config.yaml
n_layer: 8
d_model: 96
n_experts: 256
experts_per_token: 4
d_expert: 32
d_shared_expert: 64
activation: "squared_relu"
moe_layers: [1, 3, 5, 7]
router_score: "sigmoid"
normalize_top_k: true
routed_scale: 2.5
balance_loss: 0.00244
balance_bias: true
router_bias: true
n_groups: 4
groups_per_token: 1
init_std_router: 0.0291
lr_router: 0.00232
vocab_size: 8192
norm: "rmsnorm"
norm_eps: 1e-06
tie_embeddings: false
optimizer: "laprop"
lr: 0.00214
beta1: 0.95
beta2: 0.98
batch_tokens: [32768, 65536]
seq_len: 1024
train_tokens: 641700000
steps: 13562
dataset: "wikipedia_en"
Below are experts of layer 5 (counted from 0) of a mixture-of-experts language model. Rows are named up (a neuron's input weights, with its number) and show model dimensions 0-95. Each number is 128 + 24 x the weight over its row's rms, rounded and kept within 0 to 255. Numbers have three digits each.
Before each expert's rows: a language model's description of what the expert responds to. This comes from a sample of Wikipedia text that the model never trained on.

# expert 21
It responds to: Word-initial capital letters. Single capital letters or clusters starting foreign or proper names after punctuation or pipes, such as K-rise, P-ick, Z-igbee, Sch, Gh.
up14:152075054131109097124112145106103134114129128178127125161079125113126132151128099126097077106130139140139117135137124163129119102180107145139157156143150101132126123099119120132115083122158159108158126130112122122131128105138133189144099154175068113121129132129121165112109136125145131098
up15:122111109146135109143153123148166164177139119142133143144098168129139144143113096153124102099137141109152108185142116112169137142147156127126113150116108064157088075074131114147109121136089117148137132146134115120116114121110124081132133111140167145121138190125106173154164135138132133125
up16:107097104116058077151108118129189164095151097138122109088138152136139134110132091125118128142108127138145126152090149134116119112182140136148121143105095114112109110095099110149125147097099151139097134085110152168125136136117082121134143140137153130095119145130140105153151143151169097156
up17:126129128163135147096105106133149129145132149131163139133129148088151126128090124142122133092147113105120078149118150156117110108129134096095131084124110127179123099091124140097131118132106145133067183126145104077160108119124108108088159138120178142106137121164104144123141149060121130123

# expert 14
It responds to: Inner word fragments. Middle syllables of words and names, such as par-aly-tic, em-per-ors, Fre-der-ic, plus labels like See also, Website, Coordinates, Species.
up4:115103091166110134121146137084095140123131120131139133131140101086124101165097133107123111134110131134109200102176124151088126119113100141153098121175107130114111142109101106132095109137120104130111119122135108171120147108074121127149170155090119128160151114153113116177148129116132094080
up5:150119108140136174134104096112107113149103119170132137104125121108125149135102120076149116116160132128140148145150125156126129076122061119163142158114102149137139071110132151104125120132103131131119131144117104073175073098112158108135167142151086108131134126165105140171122128138134111103
up6:145156134138126121123118075127143151118117135111107127115127163116079142135156100169128102147138143089106090149103141113132088101126073130118146128147157164112117090115111121128146131115101085089163132161104056109146102106115171137128115087162123162168128126117150154144108140123119145121
up7:134096129119131137089147098137111125119133157156134147123101115134126128125121144181169137148119142121115085079146141157151118129120136158147114079064147132100120153067117152120155134093151172132139113163122118120108123083131146187147101169159140158159135109128116118126128119134114171145

# expert 28
It responds to: Proper-name pieces in sports. Name fragments and party or league words in sports and politics listings, such as Z-omb, O'Con, Republican, Liberal, NCAA, often after pipes.
up0:102146095136115146127137083103160140154127144165151164145129107127129147128101118108088152155134126100088097135081102162134156082079145153147108091128126091141143091093139121100138117140124154127132092118118143120127115115125144110109058127112141111116144104181099143143124091126106118093
up1:178136142169117079099147155138131174107137111126171100153151131134115142139112117094159148089104151098127111165118126155137104104120120111161124148098153125158095116079149109116149114088103163133165118136087098102130101125135122114104158137170145132118169102152091132137156123156107124134
up2:136129155123156132099123142143105146118150145120132099127118090083112096096091108101144144131135155105189130109103110164132131111120132131087142168134137137156108153098159143122082153116132129100132161151137128141110102111142104125154161121073137143125173126127128131130222138113121155150
up3:124148085139104150091128112133127136162116132149174105135126094111130103161114146109088154122166132099193152107130161171142126163116121123112098140126120108170135159126157135098135117140154108113165123120108108087127102115100106120116094119113133155140172160136126161091134161109090080124

# expert 4
It responds to: Table cell separators. Pipe separators opening a new cell after a row label in wiki tables, e.g. chart positions, ratings, census or cricket stats; also opening parentheses.
up0:149157126111142127141133094143179144141116107118109129144131099110098139173142157066109110104152105097093101126139124149137088134150134103173112099137076119119079143122168156146146134153156139110137140149168136152068132125103094096130150102159127152136158088148142135149123135147140136132
up1:114067112132123114135140110117104144129134138120092153079102132087096133143137116155108103121106150114153109143136132117143109138141134174125102106091119147153098135133114140119143158200179117104142099201154105119151106130092165128167109108127131136129148116116146118104130159118138154084
up2:131110163119131121115096137130100140107114101137112089137097125134144158108140076113129119125145124156161120151091117120125128122171131092122190133173140119174170109120105147133126116134130148169184119097144109084141122073164116121105127100138125099161141162084136159114134100101145123130
up3:111131143141100124104132161154190138091149117129120181152092106148102118095167092095172090100153134102107115134120120161146091107158117167149129134141131158109151141132131087161134128104127103117165152126087106131155128140075142102133111144139133131171140139119141133145115118124155088100

# expert 18
It responds to: Name-internal syllables. Middle or final syllables inside foreign surnames and place names, especially Slavic or Dutch, such as -ov, -son, Feyen'o'ord, Pien'in'y.
up4:111136115138054082115109113148081162112139149134144134156151140086140156156103149123140143148155108161103121125158111138141144159180126124151139098103069141118136137128091137177099157131115140135162123116125112129085083135128124123129099132084152151165149153127147134156106127134104132140
up5:089121119159123120118100152128150174098136124143122100166122118095127151109131084127119077152151153137118090146103113130089147091139112125143133113145136104150149078122119129116116113140120130114147135071133121108142149129118158074117115132105125149138111103149144165181097123084117057147
up6:133139135144159138124122173115148190177172097150125123148079137094129115156155114137167147120119157100141147149115136100125128110146141162145083096120150101144107120122129125138148102156099150172122110128142130123137112133178088117110118120174171130109146125093119134099169166113098150125
up7:173183135150134097069146123104147137108131088113139179141099113138151178126136146148143113173158167113139144125145085113122100068127131130097178149131151100119124134106129111113123124148125121137104167150149109123110118139129126077097131119151136144153140120161157110144129130155161115101

# expert 30
It responds to: Latinate word-initial prefixes. First pieces of longer Latinate words split mid-word, such as pro-, con-, per-, exp-, trans-, often followed by -tion.
up7:128127129137077115129143147077151125120138114165118167144100157126123144098143111095118142115116162125110082110100154194118156156089141124115141139134135140185109118116111116141110125105089159135145106129153130171118131096107148188111146099150093143142123121130152076102126144093140112119
up8:122149098126111151109128108137125144082144155115111169165109130139130137139098106139100138129130159180139124118171122096160131124132110138105166143158085112110158126145133110112136097096100116118118154120092177153087104083183158105162122144151107167134135112139128140161107126110078108142
up9:126161116141093147075108146137085160142130144146171130157155142155113104136174136134105160100100128139098152117156083150106131120112085154154091122087128107142121147123103158137152103166147133138135126166123118135117118074130171125077100132164144138154167131125148107125163138121121136132
up10:114150139083071085142104137108138138123149113146126115120137129093134108163145108114089136128100109121138146130134139166128142111134092098134126098151122120133116106097131122120087187076129141197161123150115137160122089111103132118117129126088158162096114171086143151122164122131105116109

# expert 3
It responds to: Table cell separators. Pipe separators and slashes in table headers and rows, mostly sports stats and event tables, plus mid-word fragments like et-ch-ing, Le-op-old.
up0:099118126125155130112128131104107138161170115148151137159111107114098105104114149114147078140156095131125092115137095146192102160134095144138091108147082181119130159119130133110147146160114144154106115130117148131134092114091159106136081133137144131113118126131131118158111189146096109170
up1:142122152153142169122098135098148128149136134143118159138133140107150135144121123165131130116157149181078123135132128102105218134103136183082110146122074145124159142102122131114118112141120104114135153129125110151126121109144141130093148128128156138107095142114122117102129120154074067152
up2:150123121143148120154141168129151127123173151151150129146096157159114109145129115120117086133152130106115128128145150145150114100125148151080115134094153108114144135124108111131118136116157174145120118118124174110145115123118150089118083131134140096131152201124129163105139122073125080057
up3:170120138150143116112135157122102135163148104119117110150117136132116122124153081097141122155114089132099127124127083118163116147105111152146113115152070139111107171123100148121164116164128135167102138101138122125110112111128098128095126063129103098096126126069102118111136090104180111105

# expert 56
It responds to: Coordinates, numbers, units. Degree, minute and second marks in coordinates, digits in years and figures like 1992 or 4,195, units like km, and UTC.
up4:099083122138144114122080032168132142125121151138148132144108116152134107133122133132126115101146108098120097104120157163159137099142093153124079123115156130125142146103112189106116121136156153120092104130150169144165082109126118128123132092137132116131136148106107144104118123170151138127
up5:152136111143096168084104103121110151118180111115104084149116176161098105115146107161103088135152103133095146142141152134128112160177128148094142156094100116114138093128134156104120130165139120110109148131149097166132125086104139121075145095125125115155173143128132138125144151127103137114
up6:136106147123103114100154144125114160121177143148178108142139098122111140102124150131131121139083135151159142103132208113128142113151121118143096140101121142129113160110172124127119135118149129146123136135137110195078125125117154135107135126095156149205107125146180104130133130138124160119
up7:153095133121118134165124085139133137140104092134115135159122209124088161156114133141103071115125144095122120136119172134140103076138111105113135143144124134105109114125134116119138134122109135132143152121091135124157104122097135127112098142108097099148127128093111120195101155102140071162

# expert 16
It responds to: Table pipes, name fragments. Pipes in football squad and league tables with positions like DF, MF, plus inner word pieces in place and personal names, e.g. H-aut, C-ott.
up10:094114160106102124085107110120120129111115123116202123143128094110095152122146108153139111111133177151163174113117145121135162105120147119175124169141119123113139111139118159110130144151078171146139143095130150129110127078154143093126174117131126137084124171149129122159120114129116128165
up11:120099090161090137133146099104120134150156145112120126111122124130107143121149130158126136076100117080147138094066127119105091127161132138145109125142129125122163159091156096143121074129120154125103135175152120134132134136139114099136104130164069092093121140146117100174135155119120168154
up12:099136113137113130106100138143106144150111151138138132136105103083126129160127132165144129115129085101135183130148127126131120136168131172117133108101108090159067147139103125147115100081122130100130135108133123104154107132165112210136109084154145132133114145112128114112152125087100165164
up13:126142184131134175130105137090095141126158105128103127124096098163122114118122104146151148150165108082137151134100143148128149147090142118125129122116115112112127102114120125170171134108126168102111096124141130177129116081078207123136117138144148124126146124107110120139137110124144074157

# expert 17
It responds to: Table cell separators. Pipe separators between table cells after names or scores, plus copulas like was, were, are and some surname pieces.
up8:106132103136150150139115146080116139140132096136156116106129142097111126159129151135111097155107124129147093090119121135128145091106113218139136082144082101126114129138104093112130169173145111123150107117137124124112116132106126118099100115089136098074143126115144161138157135116169159093
up9:137126136126156153085123123156128139116128108143153124147125095136117128115102124117120136113108160161176103162125116172123137142132124102126113125167123128160126107134107185106082117101174116120100108087144148102112113128165111118131119063144121111094153138110120182147145114053127138096
up10:117130167123108156155073162122126155114114152128101136187130100100107143118110118179110105115127074118157146176156148100124145129151085123122147126119130127129141113144134136144107119144154115116139139139165125083135117116126152183135182105122136144153092157148137104161124129191131130118
up11:103153124140124138123114143130075138111192127097129131112153176150101131122098124145133150146163136122107106123187094212128085099096134134090178175130125140119144140128110115107129131115152113149127140073119138119120112146148136139124132140139145135129124113160125115146148125190114136110

# expert 60
It responds to: Infobox and taxonomy terms. Word starts in infobox and scientific-classification fields and technical terms, such as Kingdom: Pl(antae), Phys(ical), sq mi, Cens(us).
up0:135097174170145110102114130132096153105138122155106124163106126137142142108096114116113170087115091119116114182123125169169062121165108111164097140146145105158131155142138109118153160132178140146130130135130131120112108132134151141163174134133100144116127110141155178160111112115098122124
up1:116170136108133132157109138099111134149108089159144150085127117127127110114104123150070074100088103107121094128133114150165121098120091159154104127111085110135138135123108157108146070140092122131108148078102111151122100147094157132082139111146140149111131119113121095109130139112104108156
up2:144093134108113112110147174122090178115145112173126139111096118086136151146153151124150159126123134146119103191122114132159142122104114151171109144122101095111140072138159116141113137134144153157123125108104134095084076154100139113100138102109110125118108112114145151139103127123182151103
up3:122103115128121095129125120099151165127112146132090147107135141162137153067128161164123143089163122116106128132133072112130137117173124146140088129120183151103129143117128120125137141148129149106097129108131139092156086124152142125104119084155129161049109127121127096161117133104169112123

# expert 36
It responds to: South Asian name pieces. Syllables inside Indian, Arabic and other non-European personal names, often in cast lists, such as Raj, Kum, Mah, K'ul'karni.
up12:138150138109137103099137165143099168165128103122150144144117114115142144115102121141130153091067129134134134121099161090146105168117086116144104123074107103102155111126091132152151142139124091128105147138102110159114106061156137187113119138109088144153101143124092129132152130146116129126
up13:118112142106109102100182146117130148118163110130132122170141121104107108161139071104127119117138086114150088114119129101145106107126088157104115162125142135087124087158106115177092157147145156110138113140094146128131104121104139163156104147105129116081113140126121096151153115124170160089
up14:131164117131127097146128175117102159126159140116143127188127139122111146097124109119117117140164134125145140114123067135161155129130107135135168144149130112121116150104092157151190142123118104116096107194113119160086125093126112158170137115145101142158136089137115157096124128135136154089
up15:096120125156114126170147145114156162133127106128176146105107116141092137170103150163094101098137137110133159130115134111150125107068133126154092110109140090121153155139123109139126104146170142141083145171099127138098126096128134148146109115129083100090152136150107119146144116166181135103